Below are experts of layer 9 (counted from 0) of a mixture-of-experts language model. Rows are named router (the router's row for the expert), gate (a neuron's input weights, with its number), up (a neuron's input weights, with its number) and show model dimensions 128-191. Each number is 128 + 32 x the weight over its row's rms, rounded and kept within 0 to 255. Numbers have three digits each.
After each expert's rows: "mostly gets" lists some tokens that are sent to it at least half of the time. This comes from a sample of Wikipedia text that the model never trained on.

# expert 7
router:152165146100183108100164162113098147173140108136197112223145149106123089156096122106101134129131107130112190218105095119152149101102091088086087109118133177130176080123191095132116122143142156
gate0:096171154135129123166122111150132184117124120145085110109137152160153126177196071118149136148102127168096178143161132108142126143070139118117130172167163119094181160212121151105118100123173114
up0:146146107186140129127089153122108056103190122122132057153134110112065130109089058177155101086118204139113158147161114124090162091147092125079121144114141154121082180147155152107155122121147051
gate1:163131177128154075120112010135139142063140172118124088144136111135119209057110129098110114124117115121116066207114104159162126098144078167112199142150087138151128085108158187114084179131135136
up1:124155178158130081140092078113114147131117121128138069123116122103140140095121160097117115143176139127124134142112112161120146152069113152150140115166111139149121091107118123102115121078153108
gate2:055107203186109130107120096175113148111148123183130142102090148106112144103131122107121139097090075144124163161071139168089154103190139103091159121145144095127149121106121121099115109123143098
up2:105071146163137106137120082161095126160157149188124137101106089101123134145116136120088185107077090182079162181064168096139138128160104124078176148121127134123196057148097133100130081205146123
gate3:116159158165157122099152152126149139154141107132161100143116160175058131125157148065175137147106109137131141196134128112132084078100108157139116153164141161157128067154167145101136088130144085
up3:177140135127094070162115133111145068115136097161150141109125140134143134147127118080150144137088126142114100131161123116156106042127075076116088130104168097033150125130114131093099075116134081
gate4:108145117127158069119087129115068162103093088112140177107176126114107106169145054124116074061135162115217110078118176107081118108124131102055088082153151134118145153140184156100060103200056141
up4:121135122123117153098115144103069198147156089116164142159103188138077127124131079144139101104121127152195122127087193127117151093187172098103084098153102110157126144092124174127091075100141116
gate5:169176065115133099115145127121112098137095139119135101103090121138044152185111135129191104114123108083127079165105135093073088123149092076157146147119152137103131091165159087163164152109108152
up5:133070163087089086136083195055160047153157121117124084200104147130130153103122154146166010107142142116142136138135098194168111097125080130106098156068158199114135082105129082133108190103086096
gate6:177121157124159093074150125140053145161111139129135116136108154150102199073190131114109116084197136173115088136132171112094116127055148142091184180126158177103141160196118081105133097167122105
up6:141088123126171122112138086138122175147175138099163085128127158104060165041164169138119078057163152195122110114105113119116099095071150178095145209144126134119180120156136108107173146177063162
mostly gets: "″N", "°N", "):", "===", " |", "="

# expert 11
router:143166159072137119148158101069108192067122157140165145193127195189153141113111123092120150123113123151118115148125068110172135103170112161086165121101093156125128153077135104101139091134162101
gate0:121101087113145178169094106114097128108084091192136126195133160191132115107142156118078057153161160159118110092150114078103163095163067148128121161129140112107188137149166121143109093061140160
up0:151096145115118154119094159118145104129114121118112152164161116133138132117164110090122160159139117120174136157140096095085140146145103113134092105124131178129118133089145113132045157112135150
gate1:112139126118099130150091146109124123127117091144124161053098159153115140143120194135081119139147112107159060137169146151173141112128133115083122139123136180127152165093112161116130147135127163
up1:109131174150130155134134199082181113189156128150148107133111105139138146147157181082136068134129161073149095128107189162131112099124150158125133150124131138114150128093140130181073104150088167
gate2:154097130111113095119107108099055119082117133113107097069202171126100145107161117115090164146146129136127059120134152151118109093123150091153159124068156126137144161163158093146075183117102113
up2:167060057069133104121179154034142097161098074096167157094163132152084090120061084102100099138151163141165092134106123194156114112111149131198153118124158160115109150129107102133075191132083213
gate3:112157163103180167206136190138104115156169103157159125081134089124176154140066145127180116179142137145104105102122114127110117107164083148107129141110089167091095129124091159116103080115160132
up3:129165168153196165101132145170060093132159161124132121104117087113131139129144139225181134152140137083122149139144186144131080104143123137179192195073141185110121101109100112129087067150103123
gate4:118116147099072059158151134136114090066102104141103118184158118094141136168137121126112153072191134112176067167126125142116128157148132115147018145113183103124126155133225152079139128133111165
up4:142123138125144203115105107138226112146141118119109091153084090198147125138189093181123127163143128126161147105090113221072166070123159142106142146153169147082116141141098140136164120113102182
gate5:164120109115133098087124144114179082175163053163197091084125130154100128149150076101093122118149132099142126135107127121072155054201096160173144116138096200117211153172141161222130159108085104
up5:092081119125142154180078089164125121155122079155137132079096106147151110154067051117066045130142127109168117134069096159050154064153169160190094069132136166068135133115095174122115174091103119
gate6:151071116121117100138149129112099133132119151118134090125138120079092116086100154184128126114129130093132128113078112136146139095192131114125168105136134096160081168184153107175127154111163130
up6:105103112103145119157160086148098099120033115094080105137129084146167088070120148138115116141151127073115086085154138176133161140116133088089137101087128165141108111162130090135155115132148101
mostly gets: " on", " has", " have", " during", " had", " to"

# expert 2
router:101095113119087121162143106165176092115157043104130179092110141122110193068147150086110132076114104079140077108077151130129096139152131108171176162106109135102088173103147157144163160121127090
gate0:206125188131096110149124145162138119195133125085148109205130185159123097131139073119167130170180183121169153191079055185122184101101144172135140097133145094106115079129121099089091125161090127
up0:124118086096094111089116132157127148146117160106138181143165126112081129133107034088059117181094133155131129146095131056116145119130127150094151128131158122147129069114074131150065085122140149
gate1:174156134079205133104102106112128128125071142058130121115140048090127116068142196086162153155068075142157096065107170163065150098174114115129122117139135190150112140086144070202148103109146039
up1:156181169058203144068110074147111122123139150180132106076161154102112136135162116119187090104163130116186185107140141084146168060126099114103157183116101074145134128177202162104126169122128109
gate2:147109069159119153163108134145149132145088085129154131184169143127068111161148163120082164151124123158100154126105105090178103115139128131130151164113169137134117086197146104101146092120117110
up2:200136139086165177138149151098112190132081115126152166162100124079149085087130132130090147210174184165113201130140131085137164068110127145136146128128117151150147119119082146148145081161129157
gate3:170142186197152125140061140137099125101070167106124100177151109116136100087180138142132116101098119159183149146094182204118115171162118136088143132081136094133108133175157104083098068107099147
up3:128117123131090130056082146135129113061141122151101145117114078093130189155159150164143170048119135123162061141103115217095125161190143093081135162109126122083111119173128115077086064105075167
gate4:165084068130132079163115129128151126143078125081086147121156141152109134105186114093123151128148188100062113141159171141163119142154176164153079174080134079147104146154144101120153180146143123
up4:159146080118128124151157130123097176158147108112134166111114154133151127132103170188125099144179060131209140151073149169152134159134107057141157134129142147129152146164098169121143110130197094
gate5:123128071125067095151131146159157168105118099116138166086095155094091145075085085116129094077156133147163100090142196097119084137098099125126177163134150153167096174102152132092099131070164146
up5:162114134099167132058164227104133125127181153143116125181166107153105129124147159168124147120077173158127119134144124136174160177127160148159120181098158145056144118171177142146134125150149096
gate6:075144125137107096152082131134090143066116155136134181079100109139160172121064131137144090072158131164139131136088168138124132117133130102112209180128138116132166157079158165177151179077162106
up6:122137099115093113132113079156120131119127179131127175129115152116137165152109115132180150120105118150086132135148074114073123166164155194135153125104165074178150123098149160088158174140101103
mostly gets: " November", " September", " December", " October", " January", " February"

# expert 14
router:125110105164106151105168129145170070126122135107149116208156100117191118114170217118130130076106109111117099145109123134094154157099107128148099115145122179116175108159125098088155105107172131
gate0:221108079071148168140255139099118129123055084068113129076089109151190128135121107078126161110196071170089115116200121105122112164096145129074190136109180118127141137103150118134130148096180125
up0:208127101123098150107128177091144101146117125127087140093118088138140148135164112120160137096164120180098122127132145109113082181043179117118133135159094090124165099124153125155098065071136113
gate1:124151117134130091162089120149138082122144119191152058139060115109111106146218165074108104117148098137128151119109113104103102129118199095127106143139102121188084084135109122063124175153099144
up1:091109124133208120156099177114144095114119133152165123172126084138129089097171135123121102109177156108142091101155153154139136129140118139158126130161145109139126043110097090083118145176141102
gate2:105140146114080153119125122172082074075099130188108144140137118131166157123105127167128127123122110083121101098153107116157171138137152099138134203124127079100098180147109143132122189165131151
up2:168105161195140078162121205117091106158121080118129134153176100132125118051159085135165159155094141120173099141145101103083155137204113165119127104137110094112124132169116107115158124160082148
gate3:069101133070123155118124139075073108173160156151141128127118143128098120065138084071124098134158069157156109195142182115105143133117104151123188089157089101115203104143108122138129088156114126
up3:125120151213107114092106176127111103129169144137098107139137107059110114116134135115126101126122112093129112146184169185122154122147152128112125115092184108131167102142062135153117085168088122
gate4:122066122143204083127144146145154096122216154112151134193111131098158106070071090159140146126122182127169162184096139139122182169121165159162065171084087104102167104105119155115139102167137125
up4:167161102120199099121153158093135147104137132093177128168126181138125067119114097190111141172105164126116094171114139074107110132117138153112101145131083145151114124132141057097120167158164129
gate5:086141118100157167131129030097106139112084181114125147150074141171072181086124103164084123088130054096098146135169126111114110153063139107134148121172123139142107109108204058110085122145137193
up5:131143175129167083079148118083094145166156141100115129160125076138192155150083130067141169129091147179192105142127112138208115101134135162099095164144160093125181118147186122096073106150142115
gate6:117066144058157104117159112152084137063143149157148120148098165096084162184089152210096182136135107076196141143129094137167109108137117023133105088156081137149046142138199087167115141108111085
up6:125134112114204161118094110111173148149164143163116065130109085071147139125117110110096148129093143185123061108060145131135133165092143137085154132142117116154135053105107110146089141153172126
mostly gets: ",", "\",", "),", ".,", " including", " ,"

# expert 13
router:133144153137072133137107072136183112101103082168147138160131128129107136096128177070082085097170096114088101121083155083126117126140146128119138138125171128147140123109140139131155100058149123
gate0:162141122141132088156105133117105159127136122110096103089122083175158144174096120123120170127162124114169133125148104171206145120091129151113127098156093119126087125079110092176144123111116158
up0:177120140144137110127116110108138101155148197164131169126157246127172118161111124167129147104109125212158190128128096089110118165088145150136093108073113200079146127116156114170142123149106154
gate1:174143031138101051125156141097125162107074149102176087109103153066064132102117082134115131062144111148162171155160080126119145116153150115138122140098092150080099148133157131122136185097112119
up1:143091186148192118144146121128179135152147126105200184113157161153093154147068145170070095118138141136147090186167182093141126149115160096110116094104127108128119126114164144122077115123051114
gate2:153150112118119147227120147085109139152199059071120189189141122144181090128139105134147140127156136126102109123125098162092128167063169117062188155127141122170133080131152152150066138110115101
up2:108166128155125106098134143138151142120122139157158122089141130146095132200153094123135111175122147195165101092147088128138110106156194114164092150082136175112166156170162132151106118202158133
gate3:128172063110135158137088128083099160153159172120149128090136078096115149080194104162119141098128113153187109146145145132146213129103127139149143148129144135084085117145112128113135140100108096
up3:089078217112099115075177123131064155151217135092116167114162150093070165182145137154099095141125185154114105154113152046167175104120163132136137089095128145194127119122124138114098105089072145
gate4:154137145135098201153108143149138130083117142150117161142129132137125090137106081076140101182121135157116099117158122108087145154114118110118182147166140193116138135146181101144125148054117137
up4:120195130130121101146095172122131197107109143159067142143090057102179107098119124147087087136079112114152105065168103141158121106184090170072174164193154152104128121129155131112130119130103191
gate5:120138150125104197098145116104080171172060168132129093078157139168160156100138129128102112159064112155109183101138121074114106142118090128173105134098147147123130106111165127170085160094126111
up5:112145180082175149095128192118108186147183181178104104126149149122140128202069137109143158084162137129146123175081102150133161123128171092058136126155140098120111094091129118088124125146138155
gate6:180197146156108087135112141112136119108121153207083131126107143148151142090135103090175138115128149138120074129107087118186126146164113089079118127154113100184116147190124180149080096105145165
up6:125233063158065116202145089113172098103090140113155138120115069106153087144138115140196099162124146152075176114118043087118149100107101119114168148160115115091071124127100175095126131154096191
mostly gets: " well", " known", " served", " based", " part", " located"

# expert 1
router:137132108148121141136140151107073117143204217163102124072159099129130095131135089149080093112098172091084188113134154138114158155110117132158093169092073084120135049095165063125058104123139105
gate0:192090102166102118116103150184149176128158106112139124115135083132044140157075149168174127156094146108122084112143157135098140141134145122102184171136155102184177149111052111131139060111162168
up0:153018104160158154104179131160082134173207121157144192146104171115088133164139165192185085134145152110128144139101124132111107140130071117127170178136119129138171113104106123139078026127127098
gate1:138082137120088067185126107076113120099166140111118155083138093126138104156079113119078172072115142154128140088091122111168099132138114117142088078097121096153143091122099139105098107154127167
up1:124093133118139093155161099135116107102126112169164148150133119092124120068129101159147164084091039078124118116162141126113079121179141123169114135138144142144180096153138118079100134152169210
gate2:129122087138067091098185159096172183187129081149155156116107143173094119156098141118081097171143086172108116140079095181206138125106163152090210079168142065167139116165071107126172112146108082
up2:160144126143089107137142147105114163099133130126107057156079149117119129135102190110062099085134154128099123085137096153131195099149118174131109137110213151144091146114048090144116098151128155
gate3:158148142148114119084167160156100130105143145193142107138105176135106163154129135130102137124114111116102157133119183109135129104109153151115104109141111179135125076123063139179078130131154154
up3:103101126126141134166086076133160125078102174148140169090122170158165147105121101087139145090113123121188086140143144104087123150134111175140165125140086146186134168191131131076139102142116149
gate4:194156077152113159055130113137084140177149151145132082085130125079130129126122105095121154099172127098112207176124156154064152114094080114148127182120148143098079089084123086190112086135151135
up4:142140111143112126099174136146142120165132129061201150156120129102145200077047073116139117127093160118135156165106095104100084126113124116133206114086085143146104132167178152173146137130137129
gate5:154166141129082089044159070157072119169129126200128108158147181160211172117027125132080140157129172125134097097096134099105178130229127091104121100100124114163097153133175091174089124137124156
up5:130215159119173168162098103151046121097106130123113167183159121137142099129097130123200121123160174107092103146107084116120134153064104098028141125096109164078110140104175139112185075132193167
gate6:172143104167127086139199133186098118150138148183110171120112129120121149115101131153096149183143198144111112068164075119112163104136076181162148162132107123145166082077106118154075129123128135
up6:076167087131067087075162146201111137109058109139097147174136106089152150106115154146093090082196111136148135171169169165109167141121136101140161164143110124071120102135042091109127174142144144
mostly gets: " \\", "/", " •", "{", " Hong", "ā"